Below are experts of layer 8 (counted from 0) of a mixture-of-experts language model. Rows are named router (the router's row for the expert), up (a neuron's input weights, with its number), down (a neuron's output weights, with its number) and show model dimensions 0-223. Each number is 200 + 40 x the weight over its row's rms, rounded and kept within 0 to 999.
After each expert's rows: a language model's description of what the expert responds to. This comes from a sample of Wikipedia text that the model never trained on.

# expert 31
router,243,264,134,159,190,194,191,211,206,248,172,192,199,204,218,120,243,220,213,223,208,124,184,210,171,216,214,177,212,204,182,248,182,137,221,205,231,170,247,240,127,111,167,194,176,203,266,174,162,158,161,164,243,186,207,222,268,182,261,204,214,232,240,183,283,179,223,213,205,183,165,225,224,148,213,188,227,185,203,235,200,136,186,156,237,192,219,192,144,245,191,217,255,251,205,242,249,188,151,261,206,153,264,260,240,247,245,230,177,228,235,176,200,262,240,234,117,221,158,196,205,226,116,208,184,165,137,234,273,227,207,216,183,195,230,163,184,188,255,187,272,192,215,271,172,118,210,193,110,168,268,150,203,165,262,169,196,185,209,297,169,275,226,146,261,170,220,214,217,214,249,130,92,210,267,226,239,205,121,137,180,159,183,215,259,173,211,167,241,243,196,217,244,149,188,198,142,142,178,165,207,158,160,196,220,279,162,231,218,194,130,157,246,226,150,202,162,162,194,212,160,125,240,167
up0,173,224,250,237,269,218,147,164,201,211,174,146,223,245,220,242,257,195,122,144,139,228,224,168,166,259,242,274,122,186,233,183,152,153,205,158,135,188,191,163,244,210,151,226,181,165,191,219,214,219,191,206,185,164,159,186,180,227,189,264,211,172,232,279,216,208,195,172,270,166,188,179,192,160,149,140,136,218,177,229,218,216,101,178,233,200,232,204,246,224,203,187,204,96,212,183,123,203,205,199,227,251,220,135,258,219,221,196,243,178,234,130,177,136,154,179,224,194,162,199,272,215,234,233,203,180,197,187,148,194,232,242,189,213,207,221,250,164,191,177,262,233,241,204,152,89,271,198,265,169,217,278,255,194,215,134,224,220,181,200,148,167,226,146,235,255,216,233,258,232,190,192,118,192,214,179,235,247,247,208,199,226,155,268,157,226,140,216,210,247,202,175,191,108,170,195,114,281,233,206,167,176,167,222,204,157,178,204,99,242,252,276,188,199,177,198,220,246,253,242,236,200,157,164
down0,231,190,227,234,125,127,250,203,234,206,265,266,184,164,199,200,186,228,239,211,208,183,198,267,251,171,169,200,179,262,238,168,177,252,202,174,229,259,232,249,106,224,211,191,246,219,237,150,256,208,239,221,236,163,149,201,168,226,212,110,195,181,136,170,210,215,208,167,149,220,189,224,180,269,186,199,219,217,195,188,189,217,176,171,178,203,183,300,183,154,163,270,216,189,184,190,253,230,267,263,188,219,175,215,170,184,251,189,231,194,163,235,150,277,219,209,93,157,209,172,117,157,176,221,148,143,177,266,181,184,193,143,202,181,207,230,126,212,154,260,227,238,212,219,180,319,140,143,165,224,138,150,233,157,211,231,185,220,175,197,231,245,222,257,186,124,228,178,152,201,189,202,163,230,182,222,184,110,91,214,162,187,246,224,175,154,255,201,139,192,193,183,199,253,228,216,309,83,226,191,199,151,243,225,163,201,186,241,210,184,224,198,250,256,246,171,185,195,199,171,166,248,210,214
Description: Sentence-ending periods, paragraph breaks, closing quotes, and == heading markers that separate sentences and sections in articles.

# expert 32
router,326,249,272,111,171,136,123,214,209,209,231,210,236,194,215,197,200,248,238,180,225,207,164,202,154,266,187,197,161,218,239,213,138,224,192,165,186,194,211,198,146,141,207,163,204,148,176,231,234,178,212,188,153,171,187,208,174,159,252,203,158,182,225,111,224,218,274,217,198,213,166,182,212,238,144,202,150,173,182,205,225,182,179,264,208,177,185,196,264,173,200,158,243,234,247,274,221,271,125,230,238,133,162,196,228,182,204,256,191,146,264,147,185,196,166,184,222,217,239,209,250,222,195,180,258,226,229,261,219,205,225,151,204,201,133,268,177,258,239,235,204,231,208,146,238,269,213,270,213,167,217,184,239,173,140,237,170,133,148,195,155,201,124,261,165,217,154,286,254,179,236,202,194,183,112,219,106,188,212,135,143,161,203,152,202,229,223,178,276,176,142,155,178,180,236,197,155,236,255,278,174,222,174,164,230,223,189,269,164,223,195,87,185,183,190,209,213,190,138,222,208,169,214,162
up0,213,200,222,108,300,116,196,223,199,237,168,190,196,210,198,232,279,176,191,134,237,117,118,198,169,214,236,183,152,137,178,149,205,178,166,200,146,234,190,182,160,249,125,180,207,230,121,140,222,236,224,185,160,190,191,219,226,186,191,133,179,235,229,211,183,146,182,217,222,288,173,168,215,206,267,269,162,175,214,248,163,216,169,175,227,156,234,207,179,153,222,210,194,167,220,224,247,223,218,207,158,222,219,287,177,191,220,182,265,190,210,206,157,206,224,220,145,236,228,257,157,140,187,161,250,193,161,141,293,198,207,218,186,189,201,256,225,197,171,138,182,239,167,172,214,214,176,241,213,162,264,178,230,176,234,176,181,193,276,218,195,198,162,297,182,240,256,278,105,188,180,218,186,177,156,236,192,178,252,172,247,199,214,230,244,177,185,233,193,183,176,217,173,249,222,194,167,282,197,206,220,167,147,171,316,196,277,219,268,218,231,150,195,134,224,244,217,147,251,181,237,154,88,148
down0,243,176,213,200,181,212,280,200,221,190,203,202,163,179,200,212,197,173,169,167,247,273,203,195,187,217,216,196,166,155,179,239,195,173,191,275,196,238,119,175,179,224,184,239,110,321,205,208,168,191,136,263,86,257,222,222,203,147,230,234,195,220,179,230,184,276,211,263,157,137,205,201,201,178,190,206,169,131,228,189,211,266,273,168,233,163,209,264,123,210,160,207,205,198,256,271,201,136,241,188,193,146,273,217,201,219,213,172,201,133,207,218,197,187,250,121,235,260,137,202,149,256,212,208,195,189,184,136,218,199,173,230,183,185,246,169,222,167,104,232,155,169,222,225,238,174,290,172,198,182,217,238,156,251,212,197,227,143,137,101,186,151,225,156,234,224,214,206,257,142,143,212,152,166,213,200,190,177,171,161,169,223,229,188,273,208,215,215,189,192,178,130,96,244,198,203,242,182,177,243,250,189,215,210,211,199,215,299,230,163,158,182,192,134,161,221,162,235,148,148,193,237,264,243
Description: Number tokens in statistics, vote counts, percentages and century ordinals, such as 40,066, 12.1%, 19th, often in tables.

# expert 20
router,223,197,269,186,171,249,199,205,226,199,201,201,197,117,252,198,184,197,187,159,263,246,255,233,198,278,170,173,208,214,220,127,201,224,211,192,173,217,161,181,192,174,295,169,232,144,170,172,227,180,221,196,191,122,167,185,267,167,213,185,143,225,190,174,121,210,273,201,175,221,211,169,146,290,244,261,272,129,162,162,90,188,251,234,157,222,166,159,213,157,182,155,199,249,217,197,191,197,193,248,258,156,213,183,157,195,216,281,193,220,215,173,235,248,214,201,227,218,177,222,237,231,162,160,219,160,209,240,191,155,143,198,186,161,218,167,232,182,234,281,227,265,157,194,127,199,271,333,226,222,171,153,120,280,96,185,208,221,142,210,181,181,156,258,202,214,186,232,240,231,172,220,196,169,236,144,175,202,149,195,140,139,225,192,187,169,206,181,219,172,142,247,176,224,171,187,201,182,253,140,255,207,213,252,209,177,208,185,221,268,262,264,169,204,200,167,256,203,204,168,114,209,235,131
up0,184,155,252,194,192,213,228,217,206,139,200,172,163,172,261,222,211,183,164,242,222,166,202,220,191,258,201,132,204,191,216,176,239,189,218,201,141,189,196,157,246,155,159,224,288,241,181,261,242,236,131,250,96,204,228,156,238,185,202,176,267,176,228,171,257,143,145,239,258,212,164,230,150,257,238,170,201,161,156,219,199,261,222,201,173,223,183,175,206,129,200,193,208,128,253,163,223,222,244,226,172,166,197,180,157,230,278,190,172,233,262,194,205,144,123,211,122,235,288,227,177,233,175,284,246,199,237,166,211,243,236,203,92,230,233,271,241,197,242,158,191,183,140,174,171,221,133,169,256,219,232,181,173,190,237,230,158,117,215,226,204,169,197,269,211,94,223,136,209,228,275,206,154,182,185,212,193,173,178,193,159,162,227,178,202,173,226,234,246,190,246,85,222,193,244,204,211,187,164,162,211,198,209,234,193,243,151,150,252,104,105,197,195,146,171,208,135,172,228,206,205,211,207,198
down0,205,186,310,232,207,177,222,180,197,153,200,160,188,231,199,223,188,170,208,265,238,194,240,211,161,298,218,224,199,170,156,278,137,186,246,164,235,149,188,194,160,196,215,118,180,190,201,175,234,190,207,184,210,277,289,192,151,192,183,177,207,211,226,204,149,218,150,191,192,170,248,210,263,232,199,235,144,117,272,209,197,221,178,213,194,60,168,288,250,177,229,188,243,177,221,149,221,189,152,169,180,171,222,198,213,213,170,248,197,210,177,232,213,191,156,264,272,254,215,140,191,188,312,124,159,279,218,168,234,205,177,190,214,180,204,139,221,193,204,212,270,194,213,281,245,214,217,163,241,153,140,225,180,174,178,167,144,189,121,181,252,208,151,159,160,211,150,230,206,245,173,213,159,269,217,207,175,129,255,171,175,215,222,170,191,184,198,214,242,228,241,182,240,245,175,201,183,213,154,201,178,216,172,146,151,325,217,273,202,214,229,223,96,228,214,215,157,223,182,204,150,185,192,122
Description: Final digit of years after 199, 200 or 201, digits in model codes like HS8, and raw byte pieces of Chinese or Japanese characters.

# expert 34
router,154,192,151,164,136,220,240,208,191,144,208,186,251,239,272,213,208,171,178,201,234,197,151,164,288,161,169,149,186,273,158,172,122,215,129,162,206,157,187,177,284,231,263,144,256,215,180,197,215,200,224,157,223,212,166,172,157,169,200,183,211,204,124,263,204,204,173,142,252,206,178,210,189,144,207,155,195,197,284,210,204,177,268,208,207,214,200,293,219,197,174,174,186,231,238,149,263,287,150,209,211,189,245,83,183,250,330,268,133,187,170,254,157,178,169,130,203,215,224,169,185,192,152,265,226,196,207,220,219,202,179,219,187,181,158,154,142,183,120,211,215,234,212,260,266,217,185,160,193,197,192,192,235,168,210,214,163,148,150,158,194,152,266,255,175,210,169,150,206,187,190,253,248,255,257,215,244,279,178,231,212,136,235,161,168,216,218,147,199,250,178,239,189,200,145,208,227,217,215,218,202,191,215,214,145,193,249,114,234,212,216,210,239,203,241,186,240,111,252,177,174,251,253,202
up0,163,183,245,212,224,173,213,234,173,180,202,231,177,135,239,220,178,178,264,170,187,238,171,220,201,175,185,214,248,266,123,223,286,82,145,213,235,170,210,176,199,208,156,223,216,200,163,164,232,204,338,235,176,216,283,206,217,283,188,176,213,143,192,262,252,253,157,208,215,214,245,185,116,173,205,151,171,149,218,327,166,158,207,248,175,120,173,177,217,198,179,170,196,154,162,199,186,194,163,203,228,197,177,191,230,99,266,218,242,115,253,171,261,194,212,238,166,202,182,196,224,214,196,257,251,189,194,181,173,217,268,102,125,175,202,239,175,154,204,154,218,165,154,174,168,145,176,219,182,221,204,150,253,174,209,200,176,231,243,259,213,190,171,197,199,197,230,162,177,232,154,189,182,236,189,243,197,179,204,199,202,259,270,305,251,221,200,217,244,262,129,152,180,232,188,246,216,204,150,146,163,218,205,176,213,137,159,219,156,231,231,233,224,256,170,193,159,179,187,278,189,246,167,238
down0,251,235,175,163,175,133,179,187,209,192,145,131,180,185,249,139,140,194,216,194,235,209,203,216,274,208,210,159,177,158,187,180,226,209,159,194,233,206,214,253,231,177,192,157,253,179,240,196,209,163,193,280,173,256,251,143,235,152,260,138,193,187,220,173,176,155,288,154,207,221,160,247,210,178,164,212,160,251,275,247,200,230,198,188,166,156,242,182,242,184,189,139,165,157,177,218,171,164,263,185,167,238,245,257,161,209,273,171,217,249,153,234,167,186,202,162,192,187,140,146,241,237,236,135,200,168,172,198,237,228,250,186,199,245,199,154,116,214,222,179,216,148,214,234,135,200,163,221,116,119,246,249,147,191,153,264,164,225,278,128,125,240,187,229,319,125,265,204,222,222,283,226,191,191,261,193,200,218,99,213,217,154,167,208,201,213,160,186,214,236,202,116,153,230,145,168,242,175,279,162,274,251,228,221,237,188,189,173,181,193,181,157,210,235,228,270,179,203,197,205,202,184,214,215
Description: Closing parentheses, brackets and quotation marks ending a name, country code or title, often in tables and lists (Torrance), "Lies").

# expert 37
router,155,238,175,174,262,211,189,265,140,163,220,256,180,241,163,168,188,116,127,175,177,240,166,250,266,215,186,224,197,197,239,263,184,161,245,167,193,157,215,182,133,247,150,279,171,207,175,155,210,223,143,252,176,210,167,138,220,226,166,154,206,176,133,249,240,186,200,149,172,183,263,169,208,252,238,120,177,227,222,193,254,213,229,246,172,157,182,170,162,267,122,197,183,211,241,133,190,224,237,238,176,256,202,243,177,166,198,182,224,145,117,162,200,306,236,180,264,189,121,213,224,204,169,133,234,180,181,219,150,173,120,205,219,209,173,209,150,150,215,262,160,192,176,226,237,194,188,158,224,230,225,173,254,168,185,214,217,216,224,219,148,221,121,230,209,247,153,179,197,235,238,220,206,135,200,151,171,238,213,176,234,209,129,229,265,223,220,233,207,208,235,194,213,250,226,205,278,242,163,283,228,107,245,227,167,166,180,272,216,242,192,165,143,148,154,249,199,274,225,195,235,257,232,261
up0,189,216,200,224,160,196,147,171,196,202,197,160,232,223,199,207,233,151,186,225,185,179,145,222,198,206,201,256,144,160,163,230,231,190,212,192,159,139,178,148,221,179,221,128,189,167,195,241,221,251,176,195,201,249,154,171,237,269,239,302,247,211,161,153,220,204,147,228,226,202,257,182,196,142,284,221,160,197,152,173,139,247,241,204,218,199,177,226,210,206,185,188,145,179,137,205,150,164,201,174,221,183,217,216,238,195,232,98,264,160,194,217,208,186,311,146,153,194,116,208,226,187,131,153,223,142,134,247,174,196,173,279,132,238,233,215,154,195,279,206,255,173,131,210,232,178,156,240,215,219,274,241,182,201,181,230,189,134,276,182,153,181,274,162,201,130,235,152,218,242,198,238,159,197,251,166,185,238,240,222,203,236,198,241,148,208,179,190,243,260,257,249,185,186,161,260,150,196,247,237,261,218,217,212,226,256,158,241,181,269,234,212,131,237,149,133,247,278,177,169,139,120,233,181
down0,188,237,187,164,256,178,244,230,137,120,133,205,172,213,135,265,164,195,142,152,232,160,168,182,185,190,229,167,194,258,256,175,117,282,158,207,148,266,187,193,239,205,113,257,122,275,198,184,234,175,192,217,201,189,162,208,199,176,203,117,157,236,154,260,222,176,215,177,228,198,282,209,200,223,200,179,168,233,216,168,184,200,150,174,233,164,184,174,237,174,206,221,251,201,264,253,132,149,200,235,236,142,198,221,228,192,189,237,157,263,119,251,203,228,208,219,221,296,260,177,202,266,194,267,220,161,227,123,218,212,212,164,208,200,176,192,264,259,182,225,146,184,203,221,191,139,220,90,187,194,193,198,219,171,210,230,208,232,152,189,167,202,230,210,263,160,197,200,251,128,261,164,186,219,167,145,254,214,271,197,227,176,148,223,171,236,183,224,227,199,213,199,204,151,222,197,162,250,267,241,180,216,250,178,165,122,209,233,266,163,161,123,127,227,243,260,214,246,217,164,243,262,231,248
Description: Degree, minute and second marks, N/W letters and decimal digits in geographic coordinates, plus brackets around unit conversions.